config.toml
d_model = 192
n_experts = 64
experts_per_token = 2
d_expert = 128
activation = "squared_relu"
routed_scale = 1.41
balance_loss = 0.00622
tie_embeddings = "early"
beta1 = 0.95
batch_tokens = [32768, 65536]
train_tokens = 365400000
dataset = "wikipedia_en"
Below are experts of layer 7 (counted from 0) of a mixture-of-experts language model. Rows are named router (the router's row for the expert), up (a neuron's input weights, with its number), down (a neuron's output weights, with its number) and show model dimensions 0-191. Each number is 500 + 40 x the weight over its row's rms, rounded and kept within 0 to 999. Numbers have three digits each.
Before each expert's rows: a language model's description of what the expert responds to. This comes from a sample of Wikipedia text that the model never trained on.

# expert 25
What it handles: Auxiliary and linking verbs right after a subject noun or pronoun, such as is, was, has, were, been, plus the article a after them.
router:469485618493529518394505549539542483470500424516519505481423487482457512544459508483523496476483490451469490486532575494463519505435518440487534502541486518478516488579531512489533466521454482490569512458441531507542502553561485478498487516622463521449545562497472468535507453481472495580411467507486510474458462537491535570472505448504484491504471508544588471510575487474414542456569355496472486487481503520494565471526488501523460479419508531530500502514546515554513467496589525488495491537494455530538496527469547503549467479462532460526526528559532516499503483555466544396
up1:588506550541475497519508543604468444454498526514486556524536485492551431451445523526510531518475491489541516503505495462475472488505511493431485529500471454536454473535519531493467460404437496423533522432549534574533579501454448487461439471535505498555497495494427486525491487534447521542505466480463543443488445549541560412564519446481447500479551529453498448481440545508525476468470522532487505491470549451523505528456533529473503551569555486465476535529470455532452538491449503426495497543561506486585546517469451561475497570463564539572447450536507448545477486473535575532
down1:443518584478482521420472474527582480505566481542468464361499521491585489543478540488469543565492508474500517516606482491527532531517529553490570461542519548499540557536533485498480512480479508498561503541471495499554539510540453463461524504537475482415572545441544459596483562541554522487503452533483442443559500502514482511430469430519474505494443441493563541550495540485433449547486516524512528440542416539491525529516520506514560543443471469504497534522548555505428511514527492507439487478501506458455500425518550459486529481551526494513466478537543509422507515482506547465
up2:537446549468504537481522467538451509496553454537518537555490461514422470436539463512487466501468545495474448424497537568535521527481467475489519450555487528475484481445501451555501511537431560515472482465495524497499522541514527474502452499551436498460484499591465545436511537475481571496471411550504469451481485415482539403484446516547477487500479515562455477543492458508460475475509428482619519517508515500514535545568515492505463479545475506496528511481501467498526609573473540550442509458449469558462547453463484478510520559485449493422533377506447484538455560473519524496
down2:473504485504567524430489536581535494510579538468498506495492518476473492494503425489512477521570417428523530472514480521547493438445397582493502551462468494490573441517522554476526549478468507504422507499504486495430455459477527467529424530513390571448522478507545465524513463532443505501495547525515406494576541468508523507497551440471511490481526503563425444542459457534480547441533503570458490453541434466507474451510515534506460577464507446511469532523507427571468522520536490441548550544477564509471462555489478483486522498549498512456527547463494521416495477523492477513

# expert 62
What it handles: Simple adjectives such as high, low, small and broad before a suffix like -est, -er, -ly, or in compounds.
router:475487423478451478517484483397544524574541469509531458500530477556476492538495425460521505589461441560444556501564458495456545510486528537499436543540529487477524500482463550524510532517484535490454488501543569439519584518473545459517482514542527527454522577527474489491529510585456498414497427500511473529455473483483553545543439523443538504434552580508481534490459542494531508479471453478482475490509504462447526431500395458529479500526469534563497551479467570496517424532466549525539494518434442476448518513516465480541515545512458497472519531493521431576532441444514464441
up2:585528429545545503506505518478500513549499511499490481460485464465447540492464534475475557439493487545457497521552485506534433549571528517476467455486511496479525550488466540429421477510474544502517499444544570492519483514534469548472463485531459494528451533515488486536478536503482471499509489514481486618518490487503485529514415495513485466501539453410426557524463467538518495529521490496501479538554520540440544514443554437473454471426494495514561600471541460508551470541470447446532495511477446492436437515541598536469604521549531568539446496469545481529464454491625517551
down2:509475533494458475480528483493562449476475515565496535555531422541567517521438529468464491470463511568470527515472542544476556414507476445499491512525512471445490459439505507458467507455532545445525509434518505553540470462551547436540426520536580518531444476519476492540435489500494505494547545503495437540487547522491504464527534521540553557430465548404470452522508537489572484455487462500573476459492475470502454542487446552542468418545514487544570505461519486544520494474529537536490463569497495469474557531640500522502455461534515459458480431465558474480445406483484525508
up3:581485421485478515490521411534477578542464594473515437587460489496461556545513543525452509491455482486493518481515492532530552534460477522485525487544456436515451524485479503498453468551508443530604490535468487525511497488494458520501504545539454529473490533478507537523407545528474397444475456436484499501482546462530522537461433507517502507485422556563546487440445458548530554531420467463509441540455520495480561512521477478491509454520472468557509456568468525440539441477490546565472478493475484584530502562534528457517478547409480520450527523440522535501560516501535477459
down3:488543444539537509436514488498450485511423473493519481565524505502481491539385532469538467488540472522529502513519478481458345528485544475475585476528549506476531518487481454554541386535542494490447518482451469482537439497587530473470449579520528528524477493478465493519500491478516494523502566419561527479496489519495541492522546534472505523501448467493613554501497428505508482563510480469573540522492522535530470557518471508546541510523487493534523495448429534461544478455507446571447557511486481446589520497601469494463554505541532443545509559520498477451453508518524500530

# expert 63
What it handles: Location prepositions, mostly in after a place or institution name, plus of, near and field colons, as in Interchange in Islamabad, State: Madhya.
router:483495476517487571460497498481483484458552490554542526494548549491488448484513472572524507488514575479429453532574524545480513522510485513476497479530407481508491486476517426456492524485546517432485515569560500518521457462459485472483580500505478439585480552519483537535492500446508496556526465399506574434526489502545458562526481473481458522551495449442500490470441520455521499491468529499496546517476428525474456464471495555476535465441507510457505538550510504522421526562468516534408499508548561484474512459589557499503528528620455505589498506482576529461485464501429556585
up2:527500506497486530514484499483504452520520514512487503487448488511542503599444455511405491448467488509485515524523469478475469482438537459567506539544526407428568550543554444478503446541500485464483414526494539436542464437542489513501482430475454498548526462530466504570508483462512494505521506515525537489516469554575480523498509457467498400402512466502542517442455457551463439471474551516417468532501514438479482487540513546455455585442530539447523500488467542482482570457469509551563489547486563485538547424511554448522529535527544510517571515548545431550447507506500567511
down2:443552499541514512477524483456530529490523535438475450489498575509506525467449512488552477456553548502523479552494464562536542429453436475513461496521428548543386557452473476512536439530459402502462500486508525504477523561463562511557560484479511467488479457525482511484523440451546529455594474476514536526533521496543551518549481537564508542558517401538487458492523548491455537547500519453553530540554470498559547493522440511555526562515507506482491531486482414540474450533562525535519456475490503513628465548594520509473469466525509518529508516447532452460537443520507491528
up3:479496566490510533468441533542500576453569500554460524542527481436458466458540547552575515538527510476496528601591463502497538444538472433527498487488435448489433526465466476555496508486493485471523516502536459576440455527512491473493439530478465494488514488494556454467468524464464488488514580476473540500531576487527496587457546505525560501522479488438514481535462523461465543493575502462442541516490447440474514516507587537458489467422537534525527444562514501511493525541523562558442525477456602526467525457566477512514509464516460473395519559524507594489486494502499505530
down3:479480543534566473520482484511445548511496519493478550431484515537519509465540465447458490508569483519464527408514474434537433504498467491528547412506526532522469530547431430488504501472486501479484508505503529433537528490452513483509625590511537532479508563530488460472490518479478542508561430552457560494515555492466507508544476535485445476518517533432427506551435503529547555514494583486515472516496503552461517491419527525530464440440512588506531502459499487537468522553499569446507448502464561455545551457434480490506496529522510491492537496516544437521523367460479592488

# expert 43
What it handles: Word-initial pieces like Se, Te, Re, E, Co beginning words such as Seeded, team, teachers, Television, often in sports articles.
router:491474496519477471532471501458549563559493442491528551539501452502545518452514484541510511525508484554508515498536470515502531544432509540525475529533579405555429546473582467522558498407433447554547538504529460502563529449454470493535495448463469495479479456478462539473477550526484503502474562511441490505415470499530487554507433506453437482452489576487501593486531449550454508521527472577441515461473561520467490492378532518477567466513544490535463492404479511481530526481422501461470465491499496453537539493441539472479478571525524498599540503481551531529518475473491546521
up2:492489521537437504498519446540488498557474420524510549505501544477425402534397573531516461521507511499572525452458593586489483414428538469479532494465461493478523515457518509447492462579488572502580469497513440496445483491517514554532487381521520572517530482449509430517490417502510467540556479487471516525472503470496467547477469500446470553479437452487508564517554487513556573529515488506526471452425447514549515534506554522490508459577523526509445507451456518484563491475461509455535489457539467529509547486564501536455500517532537506460450496500464496482503498428552494527
down2:453512517526530515529529453518505497467516567537527463531450470396520480451520499490465517511463526489524493463491510442532508418490464473461465459487455462539434555533536391500570457476440504479489633463419484522493466479570421535544476514457522481510520484526481541515432556568421492413506525601479539499479478487528521570527414477446543474492463556532477503466479484571538459478442491520470477499446559478469510474434489490497484495542519542530481507443437500460494490546448493487511510527444499459510460484499481404463498561515484547517527512512528508453553481460469453419
up3:482479544537394493551516499534482542438462436524400462540435514496491574451425510525451501469431610462521566513473489557517455464517531514562463516567498484543583464479481534565530517479530540563497506501462519479506468514532522514500471468505481505404446401442533527532471562494534459502512463546480461483518476526461462507498534415494494457441469492468548463473416493473437502511434572474518513520507590423472470508499465511465512491534546474436538534422502530509521461510510518506463540519455561498494595546473516481529525523495540529494530443450517483495442518483526493487
down3:486508550451491472484513443506496471417487541527485501531542440555570517505520514515556468428567489457508542442477481484496487552493487494513502414514548510497464472483517436450576456494508560475468488529459536523462475534504519495528505506526542508548459483495443570405453550464447482456495467503471483497512509552500508555622537468472539533478518462455557464471508533514548504527574527457479436555512494453501493499431604497493481447544510500571452545535524430517499537545546469378492529510516487459548501608485480530497453500516477494506466523478547422549490403543540471460

# expert 50
What it handles: Participles such as based, located, born, called and named, plus of and the endings -ed and -ing.
router:489479464597511422478472452471477502538549475486512499417519449556565535475531477463525516438556504482467506533513472440480462506521551441525448563507541385517501470581497473473577436443507438434513526504477513412414506526574511463553492445528535490504565481514475508463471505405533517510487488476539433526514513472492496422458489561506486459500477511524481522547471493538504515572519549503531454491426432520447460560491486492503483519536513538523536594502492543552473519556577525503455479504478466484580517473523506425460540521469487491529452520467527492444507442422477521519
up2:507495484469507477497499460471439473570507450525521520438492460467504438487512540534447464496539450531496505452479509505434461496522465484522543507455526433480583463388563545481468428493568499458379531498510527460488509523449496461440523461510514551462453520548544493557514461521514491506519441441534495501509478429522479517505505427504553453472516569462463537568504438504476518465517496467472483504514500491559490552558490417520527528485506500500550478513486564601559610404486475490505550497531507546498468503476577524482491445587487567425500548491467464514560499547480557502
down2:487564426472412486495435460533598561553476472516519477498543520498510555514508507499449531536438432504466455543519443515467468453500472549508479523423499443564561491481452496474552528537467448539469478480511511527504492488494583479480479525494466488545538499479524501495572412474488514462446474443488545525483406484542479513549487387543523475473523537436467479561470470548483477514511458510497491529581537468513489564576525515503552465445493443495525460515506489494481457501528416574547474513474470528460524573493510502507463582558449581505501484539544491552590533499463554469
up3:483422497442544481493529452437519501532486552467503508493508467510406521539471514486526514478583529492502475495515468459486478489528440395548485556527476556408527479503487503502477417480414518524529446519493445593561576468495476516526463492516455496470519536518554537504527507487438482443488478557534571532470515513471505467458507506502508438487455532459537593474449506496528487546492517432524453518525463541506543618455517453500530438463513453470492518460467564504467468533563478464569502525500513516526548452436533505500509481484585457492581477445508408422515513426473522488
down3:519540506540518481524549554562546418559564507485560411564434478488539474540522455451523525517443487546476502488501498490487490469571450479540482527464497451491544530573487478528465499488471459484472524549509445554523480534500571474575468545497481515440512532487532515499485485552493573453480587590526524518461597461542528500497492513537565511450479467608537473527522458556536484527490466518531545503508488556454493630548444480472498502487457459513420459495526531525486494452492516564515495542508540490465497453514573519507484480504516570450497459472484530412576447550485506549

# expert 56
What it handles: Ordinal endings th, nd and rd after digits, plus Latinate stems like prim, subsequ, princip, appro and leg.
router:491474439478468399575507496486519438556550478499523502520456442522448467546490477540482517543448471562486552535431487487467456531507482521465494476499500516472553444394583551578496489437459557499522561548535429448508514482463558482502481547426575528501528527485456490439595521475544554509433542497531459469448552537555496508489465485476502411527502484489486513513511557481519446479512473515567491479532458457545473478461530542549528479499493414511455572471450467509444466563515495525600438562471475468519522513482486500465510445530484486477531550509538450459553469537500525512
up0:503552428534492487545504517572491492508496475499487561581471507496526453570468427524481526505424507501488480496442541536443551572536546494472525470496516528485417517517593512525519494519442502495591580548457491429493483473439500497492507547457501539486466496506543503508469467569540491483541498585528519477478412598484505468423516488536403435519476552460481524494505517555486506495517483440484496431518558440529502496455466513460548482430509484501496471535516521495441434454459536468495523507629482464530531460464556499523519455516502471489542485548468561486534558560435484438
down0:441521499509519578541441463482546495502563535523520507475472510469536474499490488504499505467496521551444518422502522414466446549456547552471436504469516491474518435491573532483556557506560482559529557503514564563552530465534481437514526529481477530538508471450565489472468455532523440484452493584562439543485508546550495502518481430468510424508491526461529464432477564549565542457506569515492577485523459507496501495491477489506424487507488527517451509528505544445486450546419499559509459524476401520471520465464419509558509479477539532443478551511499562595473511562438499453
up1:536560531497456486510483501476432526497474452563446517522492474503399460482491497437450471505568508530474488503596498489526571533548473475466528468506467462445556482484483529539491520493444469573508575462437573501463504503429508503551478505504620437531498421511523515493517557482543508460500484510522479496534523510486497485464497452459502504471493467475538580548514516442491459573427501507559502493445517563478480437469563491508378477545532499513544567502473467470570549451476392507475515535517520470466503466476504557571464519499592465520515525477490501461542525551535539433
down1:532493471456551426522545488543531500547472438513500484548546557535545443487563504521498478504536468560577520536450488577531429472497422471465484548495505562515426574565464500520549499443519516505566431507534445484543535504480562489607467587469598484458499479510439479531590561500526463523527525458563505499459490470493492500456500576506487541514482524549477513513511554534547454551507484457512536537529465499525506475523428603543499475515511483531531509491483520530506512591593532530471467549502497494451525550452466523491477499555490476478475519522503539534502489573452580509

# expert 54
What it handles: Opening parentheses, == section heading marks, opening quotes and dashes, e.g. the ( before age, dates or team names.
router:464538578547548527475562489455449507453536473513505536522428512488527516415510466487494549481530456483552440540467482521554462500414504474483562498476477531518477518523461467512480508485542524463500501483532487489520482482505523497464534500430497510444523551538499534492439511489400422493529463565480531495465451398573514452501473511500486457507561552538531416459430476451451464535501464557560561463518460494501499555446440494465496487558549452469515506460486457564454462594515455458537460496499475542524559365491507467520490568552534503516506576561506515541517493487570467530
up3:568454455474488481551467456467508424551507510496566527429455505468517499568515526585475528575487521569501539473434566525526475518593437468485484475469464444517447588544541523460531549523508505457470461497496505497509527452506483518539544546420512462527526533523455497462477513529448418527536539474507544504546496503460594518466610481517527577480458515480473488457545501509527516509495546514522494501528469513488505458389473511537532472448553399558478477476529555469514470569517562594512545526491511490517457496540526518514477591521454507533491529451549449479482553521525510516
down3:581408493455482559482535478577552475445517481544431535488511468492447446502521448527542413514570485488533547464483421435472490508517510428458420533486529505444537496442527497523513414428504442470526483503525500527567434506501551475539462491466587513515417555513597547540530501499530470505545533589522450529499524531545466492494496546499530474524476499473485509470528575480564527505533518531462450484541472517482484462515523486532500540463414546533436484441401497468441518432433493551509508525489490472480463472523551515472551530489507493441509533545526555480486526514477482450
up4:538481508464503559474519494529428455516439529531469487522479487549512499458483504508467527435520565420440493503514533456561499470476561551535461437469487521454430522544512485548494471422549439474506471532450524481545529516505479468489528476426523476517516518479506559438464521427483488516552472481515447513533494566478528507487452466523520499493491530472506453533485514490480522541533608421547447481495523492408569500482456449547433475565476495474536527521445477582512563464537534466522532455488461534502538499507575469446567399518498513493485599504407535407505531464574497530
down4:465433465533473506464503511470457427514487440515542528481563465426556506528467501526473594513480488465472468511495454589427400507483451474551453505430521516505464498502452480449547516537464570501474511524485492508466467446563404520481524506495499529553561444454465519489481484511457484461574472495506544465542473501525568486426478509527504486502404538446529506443475440453453441439468472527484561460422506525458552478502462458446524404531487489455525488464492452506529490468485527543551517488495383524494507490472513535490512483504540428471520481492435527544473434525459458429

# expert 21
What it handles: Commas, and, or, semicolons and ampersands joining list items or clauses, such as members and parish, sharp, consistently, lipid storage;.
router:408523443448490530516517483661440420491454467521514564472474508429520542483480472473495504549507570447529502547542489513533548428519543532429465455448493503466470485461537552552436511497513443497550529478498515490500521484516477554524470531538505526515508509498499484524458516473480483483540452488555471522482482450464501529522523564474546518545510482483519484543526509466562487517485461469497546525528461542472628471505457456538482488436472465507554533500531426519542556474453578487544536521484599487498546526446610459505539512543465491485557490537444469457457422549524449534
up2:477514514427481534546562414538511549481512525437556483502496569510491518508491539481554491467469478462500532542433563476513552491430469514457506485482463510474484499489515484471545548476499513473469413472449540499513573448501436499462423481474449521501494522510562465459511546515484512442562493476520596450486522477609471498485426545513516594432496488496568500493463526413493380476480500580503454553493441533499534503486526524521477467496526537522439459479498486496547487554532563502529515569518503524514528499358517556504543465443547481502464486524496446547497449515487468549
down2:486507509502448517490518482498531484551534530533441547552464454434547525513516473517534496517598483460493533512476438456594428540535514509464514448457544456449494523504529518472417518477497491591509511501502493467571451459487558488453568520525520414586524498505446482539468513495517561467423509507475475476533424464480513413510496481479481494506509425450447536497419518539580519510491526385460481491453503501509500539484525522516521513532500473518600559501527533506479547553475478505477492430481556439489520529541533478588492606484525560509508573478438524520470477487513571494
up3:438596457524508514598501513514547515470488507528499566490456486518429563582473441470431474449502566475453525502512559524499465431489524418563530503431527457484499469497437530535480526487514505534518434533462530554487499527536433534494503436476461533540472482548498514475457450445483488488517555536417457482459513461550514535473576497493490548525568553408547518472466484476466477526544481465542501528544481532551528511591555586559478495539444488511481442491562514481504546499408477427507487432476513527543457479503474460525493472514522482503600530474541506518479439516471492505
down3:442543476484493461486500454526475557470569540560470468487504470472493530540551498521458564536519489517484568407549456520436487512446474586525558592479531505505417468493600506480429504569529518544491527473500530442511534470469552452471489471488530465476537577438541543518549479491506433490486480498508535506535421582540436465530476476496511500486487493470502443546526479512554513513578530486429539467600517472521472501488514480510488616450486555557469515461427521561526473477494521482556482494513535481526537477446478434495551512525540481509459428504525569525508545445450469517

# expert 5
What it handles: First pieces of split abstract words, especially before -ate/-airs/-igious, such as rel(igious), aff(airs), associ(ates), gradu(ate), est(ablished).
router:507480489535495458516515503457523476460495445563493494483512478542470493521495415525549534541470492531516471527458503454530492497545503530492585501526544461575532538498513568507557521487544566478503497496549508455458493451542571399397493463494554502380542498519463503544421553399553536512521513479483378516482446460577498465459510463475464498453517473513469471601504486465532452533529585478456508456542447497490521490480496433581535441539483532515512475485529459513469448581442539510510518462496514498583531528507474523520457432508453549525465435499494495501542495515487487469
up3:500530468559495471529446510479482477506513520524440472471490503571529536458472417564519519479489479500586542494514565456490463506445535466593472451477497537505431524578473456435463505455489452532579426487478447533487494515416530514463536426508541483463467492530471441567513394483465497543582525516464457469558496435489505527483495511494501502478456513546489583514459526505467469506545492521484574453593499555519412485540465457518458495544490548529518451425485491486544472505526521543419535447486479486480515500589494466526532510450438458525527517540508503544430470460476544439
down3:548428438502543460499410484490471451569537497519499491505574537607566453506437514493482427546486515471492516561514461493481513541528456500452544559443539441531483497454566488479469528504500518490487517515497458514554499510542537520500454507521458592455465528458514530582456387425425492524505499556556508591454525443505535556509543559575480505476481499484547519513527539454503522459522537491524474497459527490489541542503498496486552514563492523476570543444490542469525512483532534480509613553525452529451525553533483555499473533532469510509515527551538523495570524456446435548
up4:463536575511535484511492508427568516476602528475492467521532496433498529477510433533529475453508591530433458486460453578487565527496493459542621514512491521452467534463510469445477481485478508475513508538520524506507526524559512456429475467470512486498448434489554497542462555424524468558531482509634527522500540461502472484543469487471482443526581509501482541508515518435542571495510548512526421594485463521484484472494496513465479517479503552580447451546512502515500448526443527504438452503477534530488443518545525487569479550429532520463459528440469480575502490542543497473
down4:457469497497486550476525487492515548531480597493546470583507531443494412525489506442405474575578557449503422521618475530469574456452473520504486470433499552552494480434526514503574500417492456452466517519522494448461601517486503480480498476501430468575549463505466551474467445490526529526483515443513520498515505515511579440509541516570559469469471473516543459484523497488543450457513463524523607482514506477535509474548529503530538540493592446511454477475479539483514478501513512516517533427469408475518465499520506488434479498438534506469532508567510546509523511488530493496

# expert 55
What it handles: A single lowercase word-initial letter after the or a, such as w in ward, walk, wins, or c in cricket, celebration.
router:535488418523519495451485457489540572489509451532546470472524497506500466461505430502543464527541479502517443434561447507472543467519468559453497443496528448443506523515530500520510520559453472401518470539512590473486475466462505488481531514493476486563550538468498517486464476522523488440476537477501568470454518539365600440446515543531464529474451600502507513566531481437535528527584495479539505440433502500532480495495512492491566450554464494501516498476474536496551582564525451503527505530499472541499501447434506433405514481519517552421544551585514467469475483491497508521
up4:468519485527543554505623467519574474494473482527428501490515527462527423486534477536564510461568524542474431486485450442523514509496492437430496518503481551504486412499485521476488503492546520534469456437506534591510540487504485496472458440512435497546499423560561488490435436507501492559449551560572469531454500490429446553438500555553440424565542477538536544478483517514450421468479480458520529473499496532438482492508522474520487488538473453428451499460498500570537486520466451435498537455532523546465564497446464545493487505534559466451469492558518550547526520521505532457
down4:523498505453539489560403521468459480555461440526497496533478442537513506475480494497443415600537417566448486469438447469532499512522525491465487502453429457503457496524496428526483475512450440506564541533493454516536510547507427451460503470471514512533511557487490576469510506516543442501522478521534567513483545535487461492541536574465562521437448536527507514474445450461391437539433478463500495547465512491516519459447456508474491498478546556483429497505448520552498533540461456511484469455513567493489429478488478529496556520443464462532549586535466444511519542429431502530
up5:482491486446425512515524537479508587441531550511511489518484449476498477493495536555535422551526506467549460543538530470521572585513488477443555482494490426546523431532429481453544503494501488588511418532502544509526517539460520540586479563486461529511535458459479497514518536489531454461557529550524542484541478517448544525459520480506484433539492556469521500440564441441573518500529398492515400517510481477500499414520470510475478475501426575488518541445429489534504498531449539480426492514496531545538530459509515513470494527571465517505466461518527427548464544566477510442
down5:494501490459451412549438518507490591403531533508519538493464441578487447490458526430595497396539543499471482506529487552534462468538532542561499448500545610550460510444558538522517586492530488532496539499529477473528459466458466510451494563527551452448570562409495502492487538576557485491529491518496502515564519506504527509462496498516500524536511554541472497512544497549475569485519526497482480509545449534487492571502516497463542507505559542483508511483484494536522567468474493450533542539532550488388452483475527517527469486463472519411490557495496529530436472538516562469

# expert 38
What it handles: Common noun or verb stems that take a suffix next, such as record-s, appear-ances, term-inus, law-suit and play.
router:588497489553506549472499478444487499496478526499478436484445420489496472515523470460472527459456450542547467502557497505530525497516484444421492404474506594439533549486530497565449549476476496530463558531541558470540497518529527497474506506419489464534495535444506473526523501549473546521538538527504396479515531502477550457521504530562525571554511503543527491478504539498502497413450465481468482532441439435526594535474577556588466487510590417504483537453492463517528489525478490422478495523471418460531481458494496498486504467450477509462495547544504535626462492471520480499
up1:500560495574492587531544544543418481510562444548513482507543486494548516438530490465485509580529519525555493435474484387514499496555607501490505473584549575436453529503475459495538467501519550517451480514477493552476500483581497467504507518474468505500513463530491498517507482542510569555485513493458512461517506566490447429510539495445469461444517505539590444429485510428494456559488512481486458551464543443499521439526574509505520484409487549562482532423439449435532477539479556543510477520456516522516518481461506523518478475462547477467474458455487522534531583475465482466
down1:520472536498531469484474478431538494492446498480494508496519490447568522493450469505514542518567401505435530496490477528495484464475528448432485435481461534482537483469503482458493520457504552437499599602530463463501515462499516579494488485484536498496499519468480529471497458511492534481516487519486493452519457470528453541466549479532408484521446574489515505511461481516456562475493539483542514459527438587580526460489515501464572460482483409502455476491531517514568473467396595487427523504433459546609468564477473434488484526525544544495533487542543539600486510558477560477
up2:518539475532470543524413475529529538538434552458530534534476483465468517524483480450471443503566491539513520532569525468471585507518500532562527441542505519497480600502509440555430530489476549511470540427479493517478467528505462450479502537464501472536512510530503473542537489568464554491585474509469485471530465489479490449524616433519502495520520535509509471521518423540538465531406506484562447491436497469493550500452609593591521518448495526552521548516432508447529492521489570477479491534471508496527486534536503528480484517510468429418451477582505533527495454572487552491
down2:514516457551473538495473453543522535468509537555441566502492494502474475502510506522548518549459493514507495518546487479566447511507496453535466468480548475543462444455506531483477453441468494477523546498502583542519569516549532471462449503420501435443567566508452473449426490585472517440553493447544570510501494482605500485483489465568497426431428536507538453492449512463559555466548482492482484468380489512542517510582477530555411463507496533456403494569496529498470522517564512439514471505478536494555510477468494571518491526469473496445523511504549490440504433494518512521

# expert 46
What it handles: Past-tense verbs and object pronouns in biographies and plot summaries, such as went, came, worked, him, her, them, and com-.
router:512546473484527475537524495470522496434474456449465472493409457497504550476506472496525509482472475549481483524487483541542454524485553565459487530523491533573514463567490434482581492459521496565511528471467493423505564479490537486500437476478465472532536534552484541431497638519391500472498542527540410458494555523405501508485443479544456563500532481528476523486475520501450579499467474518532533486467513507502491542495606585497491489478508512517490540506551481580512499535549504543525454511530441442548444537503478542361529473508549524436533469469519485457526470490532493456
up2:564510437533540507553476522479492465526466453560507454505470583514501470457551558524490516517413495550451461458507470540559429557526455547439511600469409478478499541496456475514500521533457445552475529518544447499462545517515474480509511462449531491542473491502471487548508496510435499576539502507444492440493572558469429555446465579516475539415428475548509515501450537482450535507500478529511539520522470531558478535525578515522497481489456553478562525516479501471460559488517472448444526501503497492491592509548532537437522557493509463515443481422406514464534498423482543499
down2:474456497520506619503468602497528513549523533508547528517439546495574481430516489530458510524489417528540550573564466443472539489535483455534497561467533541536487549526538452495565523563510515531504570479517440500492538465576457532533553529599468553482543486510419496537459546510541507480482504508563554504507512548472515469450521466523487555492559434510502519474503479531532394468527527474503448533548466546477503489541426439475533480460488525564447491522502484575513525519524501424548541522472462477532450486508546482561542415582522487489462481544566515513472500499477522503
up3:541548483547556545507519456494520548463498520508462520484483498467498482537504452505580452528407474546475449592431504543521481503483473457475525481505464550550457540445492500462561474492546557538534471500519506530584475507488543577464568521480469478511547469470510504462569499502518465556496449533520453516576533513448523532490465515538516587581499496479429554450491510497476514462466498445526521542530478529502530557528440499505530479445486537487494448550478427458458520555539560487535406448532595461482495488512474531364472554554493461508541436517468528438492443532519504442
down3:453437490563553528509499473508492425519574493491446459492543499508479425523422513488461467545415465530467471542505643495469499456542478522517460480558409506529473596532441483470508527482518525524433470538506389478445465509509532502559541503534517487491463520511563508539462485512516448477463490489425515486481533491521457516458494589488522515534456494459480463534486615463541514492492511467490532492481520458483491515471535516561532514512489482469484488536568515561502526471488509489461530519545517508504534465474463549497451492603434530578531517485519471605455494493570403490

# expert 49
What it handles: Capitalized words within names of institutions and places, such as National, University, County, Mount, Royal, District, House.
router:488486456555489431564462455455527456466564518431559469471538382567494460507492547545555502572426512503463483534506546514460548490443483446520449525491489517559502513498509496460532539544504487433489486497588505443450556502458516526478486504460555554490531521553508559510555539436530493530488520459538522505469490495559377511467557477496489533542603486468493532490509513492555515513486542501488554487456574548464477472441470448512511514526488546549524418474480510500485448613546499508488438555452467482526530428507466450502465522510522450549456503515442547467458490483536548479
up10:520527493478492526436478492485543544475477518511507471521556461504408464493456556539464503455517528475499463475562562485467496515481544448486495492437483506487427425523523505425522534468524447462514469506516531462522524479507512527504460567446487444463515507503527544504414470491553471490591480553560446517496496445570502528500553434503441574584544512533518513445439540535510572484452551410469568514494570501512534484437513477477514521473532590498560535566470595489507492556468430541506448491549537536496572526533487504531528501533526472487461452581481465479426560440526517512
down10:524494482551422529537490583447514505467521483544591480509520461504535514576478519473557503564530477575561484530486509550531549492491535559497531549494516517546514493538530578523500445523534512549525512535561453505543558502509465488487472507517507450521521511482513456479474520504503501521510517508524495547496471451438558525536501485531488523401525570498466484478474496491525524507451522512491512541554481483477498462534531421463512585433462531551547638530556509537490535514550507535524451484524553500462436524589501483592515591489453538518384499514497547521436566497602545522
up11:478509434534557512511522519466595485480535499480550510572576493522453568551453494559440537534464586461494394514468453527544481476477491502455444536505478519471510619533425425467509501493529472522476466490545545520478450466470453516510484537558551502495512491491575521515519446476466494595464496485477476463568470578480524554438511513509513533458523495518496494482449483490466480536507552490393461489487457502497465496492474447556525503438478465519523518501514522503531524502519522578389533493400520502555474523577508452515555486486420445459516485541528511553554529494546512519
down11:494523488444411471540481471528516465539571494567499510480507535512517529501498522488456483528527557498493536497474550553534465490512528501476524526461523502472576491529506504498386520501473533539440543498521522510543510510476511560541495412505527467540517611460568522429484465610485472504445466565519526471553549486542548581564481576471497486499517525462492472469478464445534471529485499489491481453532542535514470576487450545500430553512554544480472520516536556590404548490527510517450545521494530565492391519522548549501503471596456503539582517507519486451488537543455506507

# expert 33
What it handles: Modifiers before nouns, mostly first or only after the, plus adjective endings like -ical, -ed, -able, as in professional, full-length, mass-produced.
router:573474454469480520516510447466458445508520514523485464440487497535502538485502483530587478511467517552482540444512497443428475497565512572503503515425519534409451518462506555497566466484398527546530523515476471522507466457551531528452483497558543543490520598455480540544536480493499514476472505494509542503454480457540513458512475428507521454384488523523468583459530506507499453491483563493578509478533535434463510466475457471520405441545477474451484492556555533491533481555418550509543490522524435522583507584471565500453524526476571504477431480455516522518516457459499481535
up4:490478561504488456630477530590533472514457479512485525550515531496535500431462391487513509438498487475481469504495530407518438511460551445508463505505540544532514523495524546478550509503499539498465417477516585534491546553456466495551472503559543471524437489524538506564445526460438541492470506509447496546503440488512501495603538564454469468458471517538546465442496593456543479537429451517518560482494519492536481501438469552532449456555524464474510446468514474518520510481528523479547495531468550473519525535477463552480441517411526435479524490555453523439539453539486466443
down4:477507479416521457387462453445469519555518540500490505527573493552511549440484568384487473569481513524461507500545493458532518459462547536482494529517476528457436465456416418508462445479454555520499526475460542434499504532496469516503480479502530513475512541473493538494444522526542465452581563548520540547539495518538442465479513478502529490449535539538497425432581507485492464500543477491488461512586443504570456533472514441516449477609528547448499542539516417467488510501455540509514472543493515454505528501526534478531396537542518533471466498446429470505479489533491490513
up5:527599422475490514558430473570494497572486455463487507430477451484473518549585543565528473435518496465562456522512547459569508454490495489405463457553473570521442465475473548466528488487481440529494467500539501522544514536494577482510424478519495465487422557437547496492502499548501536454455545513521549591478474478576481492551506455465474487473445541534516522524486518483542482517560504503458474548499449522549503408493494490521492558514534504520504519471502472500528495615495511514544452551589499488524487478496566506475483591537515510532530532482571485421450494487501474445
down5:509433528505487493460533511543466525524453533456483532459596480516566466461488506449473540507473468466466451498472518518517504516499444552453471509473518488494503455518560489467483410546524462470472460604512429487489412480475509560496507449483546469474448508536519432502459498491424487574434515471508528451415518517490567507463522521548487438520488457512474489488480522531486552490507509432463473553494518550475500526525546475480523541508418531570445412518504471492536416537424459581447484410540526444517469560526418518535480500512520472403439569561467518526498527478527464498